config.yaml
n_experts: 256
init_std_router: 0.0278
norm_place: "pre"
init_std_qkv: 0.0375
schedule: "wsd"
decay_shape: "linear"
dataset: "wikipedia_en"
Below are experts of layer 3 (counted from 0) of a mixture-of-experts language model. Rows are named router (the router's row for the expert), gate (a neuron's input weights, with its number), up (a neuron's input weights, with its number) and show model dimensions 0-255. Each number is 128 + 32 x the weight over its row's rms, rounded and kept within 0 to 255. Numbers have three digits each.
Before each expert's rows: a language model's description of what the expert responds to; "mostly gets" lists some tokens that are sent to it at least half of the time. This comes from a sample of Wikipedia text that the model never trained on.

# expert 17
It responds to: Words about government, state, politics, law and military in running text, like government, national, election, political offices, Civil War.
mostly gets: " national", " state", " government", " Army", " public", " election"
router:088102155113117177127127156112174169100110149131150179181118074117116143123141084095136086100084160123160132120128182103108148106126108196132103114092137123091104159144108148068068139145186175180140086074189120156117083097118140122123125193127144089146137126062076149123080129218172167136134152182129166124135105144070112132145118145148113097102062121072130143100120141087107130126116128125118052103100128199093110079137063163166137072095122079146148105093112072155200037050155181172134135110137079096163129142120082138167157125171107129107114086163086131074143129115166176151125161102124155107130185130112102173079110144115134152170077109145114137115147120166143161134137159082072139122101176118078087134135128128174139109150095124116115131101133098119115146174177100
gate0:103086064125081203131097103158162174153114151144150085117116133151127138109131118138147151103111085124140136224123064134102164087114130122072093107144132153141085048063135092115124151111130104117067117100137130167131155093136141119113126110207142170109136125124142095163126108135154159170155097136196174172071098068060149123133138141112169095140082156116104163104131094041098134112088142158057122111093178139170177150124088120136144104118112121123147121104144119128113145038126082146142149125120127148159138113123098172091056097096135127131101148052086056123173069076130139141094196110172160154192086137123167148170147127089117106154123151134132164117156124140132149111081086121118082116092069134085105061079105131112118113093137179136077136132110133153158153160120092
up0:151137179147104105153063161128064086171197113098133153122151128110197167144154126072118091117165175146051124068108144132142116169157121150184083095132113066126189109169135113089168104142132163154133144108134172080127121112158131146138114116123114168142118095133137154149107079175098089163095099085087097079113171181107122191035107116116125143149116110176132061196176164163092119124142127163145153086096083149112145188132136083099222128155080061148081145148165136089099128098139123143149133093149147139175134129118152077087186114108115109181110123164130145059151122161076116118144097098128062145075141047106074107111110124118089154178091117113108144108133154091126106162137158134110153139177174136163131142096158165087099101118130128112108136088123125124142155110127124
gate1:136110066088127074125100168140147161133116163141163078096128124107162138172148079176117083109120175106119188071163119081137146126193083217071134097136085107157057123093181086139083145168175134148093080111155095180164144107093126151117082089130134123160107127108107174059148101157063090079097104134164167114093078125115110154129129070073145085159102089127168134086088101111140133080099080155137148066080092177096096099096078136117126102136125156116121139163155106159124058098086155100125145099170091153112113133149112176164164111151180160111133122086134146108091114158146106159114151033163195132134156093078111164131160158085181118165142130131171117136118112120133132179151155152067156126135131144105129166110150112107126157085146120125144144054118110118097110132120149
up1:148102092092179105158125115105136137168152119120144105089139131078173210151123122133121121130118113161100104103138120085154105118183136164078117159162129131099117066104173126168081114143131160118088113206120138118147150159120142131051140065098127181122132110107120149079182075171112081147123117153170112095140066136125118195119134107079082090109052155095159157104123131097119155157121134163192134114111062181131046100160104119101115092140172093127096118142175078162131123132124120133085110111199090103105163150177108203192149124169132128076126164167144137108138113138119136160059124058109172118140146057094155136098148161099151091156178103117100140182188120114102145093178170132075120116089190184122124136162134098107164156102139104148148148091146111114147075143149160
gate2:164132122134161208146117117121219116133147109095142089126125113175119131118170164126132081167040107179088100100126142141176120124148114152131124140096123092148093133103190162101077151081121186185143133135106148087122149176135111148138106143168149123123128076130097189174160117155175131142136139147171157132146123188121163134117144143098138142151139131139181094154150142112108186071127132147207088114103210152078120077124128101166149109132098062174178097088164175084162100116155120229122128127160125139162082161096085077116152117148097124124085101172150126115206072147102155082099185099142166127146158128107124124127098136179177103134131100153096116130180131137102079192083122108045155121121135108111061110123128127139183109133145156160081118142100144174092127114146156
up2:103120147134126190149143178102158120149110150093126119148130113127143135120140140133110089111156082206089113078147117148174111132117120122123113151139158094166132104167127075135075168141136112179170095113112145090127162153167150176153101143168182115118067115089158187145134157164092180166115091146147125165190146140133086141132109144091077103177098120122143147142160107127103115085175105170185056145151201110099097148105121134194115119153107101140174093135114140136218181097138133167154125089145146127161091178135143131147112095115097112153113175110101130108158104187155186058099173052090151108159095128159109098084135168183164089171116060167125150142112169082184165147126086135096121124115128078142009089152170120157163138156145126128145154123088090131073162111125118

# expert 41
It responds to: Word-final suffix pieces like ist, ism, ized, ists, istic that form ideology or agent words, as in tourist, Nationalist, resist.
mostly gets: "ist", "ism", "ized", "ign", "ists", "ised"
router:142113114110121155102098157173116178124135163121153115157119112123088088107127116147177069148135192162176106112078117146100169117142129129129169112140148081119143180148150160091110131102157184104118101098120103119105098103120069097119122195102138100084093133088119135105132135169165166108131176180174162118127091181103153105091028131182157138106085131085147141149114090102161114095098151126129091115129144129171139019128117117132054109126126129119154097070075119078142056092164177179154137126138101140128126140105099082112113124159112136169066160134105087108163196162104136108158130156084120099180171127143098118089108094103110130128173136111154183138136101159224133172133068130106186085099126138122143134127094078131095138146061103093150132072134087074085147149195085
gate0:173108100156119166085144171144137101112115145131115086085091128150091125097114134158145167114141148126176131154124123148133180162169131143150132151127145121176130152136109136129126157090148117108105130113121125110152102061141128129170106106136125055167131088125150119110153124191166119084095163169214219097077109123136143179124092142116148146087134150121184198123107089160135112138091100141142077091089119181142069020103151139137085126118131078125161107129099131091096126138071134086079170198125157059172118106123161123114132105110101134197100134143079116189124120119094101122124107045109099128071117180096099120085154140111090126088120147178168134095130140126203096155121108073074114067022120116083125137090126120144138128162093090119131127144147089114132179134190171
up0:089144106142194151191125104127134146126139141174123138123132119153159163122176123131161116113131153153135148100141102104180120123086114142136107179157042097138162073151152129118178085182010156133140131091116151134127153102121064173182170117145102142141070131195132101090132123083138132134141099133159136168126115100147140106144127104202122165122127115146165099106124166119093155162108148102123197148120170125110179109152080140147168185104115158074165121197151146148120200118136128125147071115087132168146102160165075080156146124096151083110152128167142141153144172148079093106152115192135142141119138107210192119086122184105087173091135168083105119155083067119078157143128155191169187153147162190114126158162138105144106117137184139176133107161166166093112096139126101
gate1:118206116101195083134139128134158128137089151034060081092142045094153114173210077149143123156126138157138134138123125117137134102121115138109178123175165144131119149127136140099059098131161162143146122127092068103150154180125134137147100118126101078211152082168141145184173147103176191116155075089122182096148106084103135162124154162110125161118118149130122113121083165142189069113140121116098146129127110094105136149118155142154118169134097103180134107124107170131141102139105178185163107145115054144159166135155128125066107164174162103131162134139107142128113132064088134145132103079063165131102139116172113144133119140135163136111121115154127165149137148190073121100063097146136120175108187134097187105168118155110136102083145116078083060049157134181157100113135093
up1:105119108143107096170140117168105097137132148118183170086090126103132220155085210089098066116175122150090074150096175049170074126073144114153133087145109116121123103108094087127148109154077142146129171158104142165174074115138155165099112142149168104117149110088135116119122226145147157111123144104155132194126137153152169105166167110142112127146119067062159122129164144184111119123122087138144067101125107120117145178104161117119085158109104125150158107107123158114148101111102150137094111115122176116091124116087154106100116095158149169078150161079116098142130062161114042113132171092085104141153181187129111161132105119077151164134081170113106127159147135104109135178122161099206070128140093146171114099088176075146151093168129100096102152195125201148147152121146127
gate2:101105153107091103168148097144131136174182164122153204116111134084119115145162176087183111078136134162090129077104155135152120142129153156163104062146124077140146080129083098167156192114144203192112112070173103122160173149191094136078135112121139116134149089145163144134109169120105114131155163094207142081112134156148124140130099119143142114093106153127098123097138092120123151080101145099124073159134094171116135109102150160139133145079052087129145080150132139137123088117161150090163084152103160111085165131125148066146153129098137163136140083150091097129117043162069160123118128138111089112093175043113178118140123120133147155136120166111160150152180162093184083129074127133151068140081102089172128075156171078137119145113084087169138156165164143214095178161121123
up2:104114096106136102154129110121137163135056163089136128104154221158117159117113105176134091108141116163186114181151170157073097104143149062128105142175161129165057106119109126094095061122126096129130185154135143143123127106135128069054156174130063101131130092130094129090115176147191132098175105173101118152130145157116137128093163123124102087179077075155128112146112100138115087122166103175083115147131162180128160124144154164131107187128188096156110149102144131214153128166099111191106148141118108136130116094106074110121105121127137111153167103112109071120126129165101073061147096147137175145120124103121144054132155139132141095096087085051079157135107037126163137116103196136146134103157165167083088113132131077101173123155125103115135153175139147103107097155175194

# expert 39
It responds to: Word-ending pieces an, ana, ina, ia, ata in names and Latin species names, plus whole names like James, Alexander, Indian, Los Angeles.
mostly gets: " James", " Indian", "an", " A.", " Los Angeles", " Alexander"
router:112115173105127119154132136105121155103140076128142189107070096130100143151139048107156105152140212176115156123132153087193160113119135189150126102154125133117117136100155085126102121128196108198148104090155145068124095124116062120143125173127123075171142111110112126061144107124141160049123195160095129158204089133118143119120114163106104120062057117104165128089105112071114168099140110116114098172122134100127146091159136156133108096127079124180133078116146134091158100087134154167123138126168114071123096102116105125213161131172088131137168074188131077158120136133114143114125161091153101106169137126159095124052062119109156121134114116162119114044112110120081156142096092090113172100101200181108113138143137159095140100157114044095128164143121069168095123127126125
gate0:085147084095055088064090119114068116165146120098131218140166165150145190094130103169099137151171133175098111121139190120144188125128121146154114137143166139145141161062071105129132129111114113089120161110144149107142173100084103087110149140185178129176165141046114150089128140114091119132093123110155188108173148157116135089081135131091067145142091153144076176125137168106152155139108152130088104146090175221098129160133159078096094092120088141111121064146157140058145149090135077130129114150163150111127122134127137219108080116170198128088139181175171148089131153138129141151141132076109140138122084116118088102148140101134148097150103145134088112137147178173148180156155126124146110092131151118099096078189139100167093121133069086095111176161095118141119130079161108
up0:133155147118157137169126089108140173158087157134113085100136107170148100116122168091168104084103086111165143132157121138154153167188119139067098151108136088137115118142148129076132177128151156160158118142142116143113076082166114147163126110091117144137153105181111091103096138132160131135107129108108019142145123084085143107163070116156196085112157186145186095134100096166144064097117118172172151118099080063108173095116049140128154150153127151162106218130128135214137148112091183164112154145127080181164096171110177050113164148141138171156129091126042123102107110130106153077100124203106127128161191128147155185139128135123133147101186098097149146111100065138100121143135071082137115136185153141158147138123073156124141176134135129110172109117113108102157089137090119
gate1:082114189099113134116110129112122146168108121176106186128093141127095099154168113151121120116173192103133187145152115155174137151123123122192105138158139138113119097081167105152156123123211115086117125143147106133136121078129125129121054106086128063072196094136193100136107124144124125091129124120107120113151128202100134118058143138120123169100126163158082116114071098171115144150144149169112096104126127171108122128088141139146087118131071158131083121132122102131114134113168055179122155091121114040162179167161078093110089113161163071145153172106157078098094135139174161120160136080179111037147145150105142119126105119125121103182079122121092126096137182123095078231115141143140152087105163125065112083148125131102127135087160084165096134107145147065075110094185094
up1:090151163070142133130133145078175160170145091138139168128104157121108079146196100116143110091135133105149158143084124121140086136083094119158138201114126175145171144109125100167155110160156065116098105128148142100097132081128132126142085097076117075037221134120195124104168093140097138135109089102068136113123113144160102156096143160079135182111092155138089144135112162191127161121194150168128081132104166140132160093124126101073084164151102129141129103154122153077130080097151095121135167124137094082108203079137132132153092118145137135111066187095143135144107195154162144104141112081163112095155128118133120179103101177142135091166090157122129032109137156145127102137083128147133160059152118186053187108139143114153157142108139093118109183112177124182101134100182103
gate2:092142106106110107161139143097135179115175108122148151127083129146108146151122070126128110048089141101135086104121173059080078060125131178090153147135080142121104101144098118046163118130155129118079168112188165137112092125119133100095115149163152105068146101193138131089153116156138139111108168112089097135130110040125121170169120144077133112113118095136141124079065103118100162154095131097166132138118112091123131112114121162074123168086154181137148097137101093102146096141140158152132153124181163151148141104121099062121142107145056138141135092077142107132122101160114139142106169080065174126154158159143096093117085064163130176066074084102124172112108186226155189064082101060103120149143140117123131102118184132167120101144141131191131130100139105158092139204135130
up2:139085164146135161053123178180088138147121170098133139092104170097105113104132146082115129106158075096166109179135103198098197151115125081127088135116215117127123170097106090181165143134135095138178141169114087155123130130199159126112135079094112116082182109115132093177067146183089146152170132158069122104109163205164151098086145136115098114160093149112143153180093100153195158145179160179113137149099089179113138126133086123145127109115111097109162170197194101169164099104127101125106141128081154099100093147139155161131087126198183102127132185084126122150158114126170105139172117119129106140105122124132113143141176191140204108110117135093139124140169110098156104154200116148209143065105085111100157134140149112152129130137100131123086198132147121109150107140121143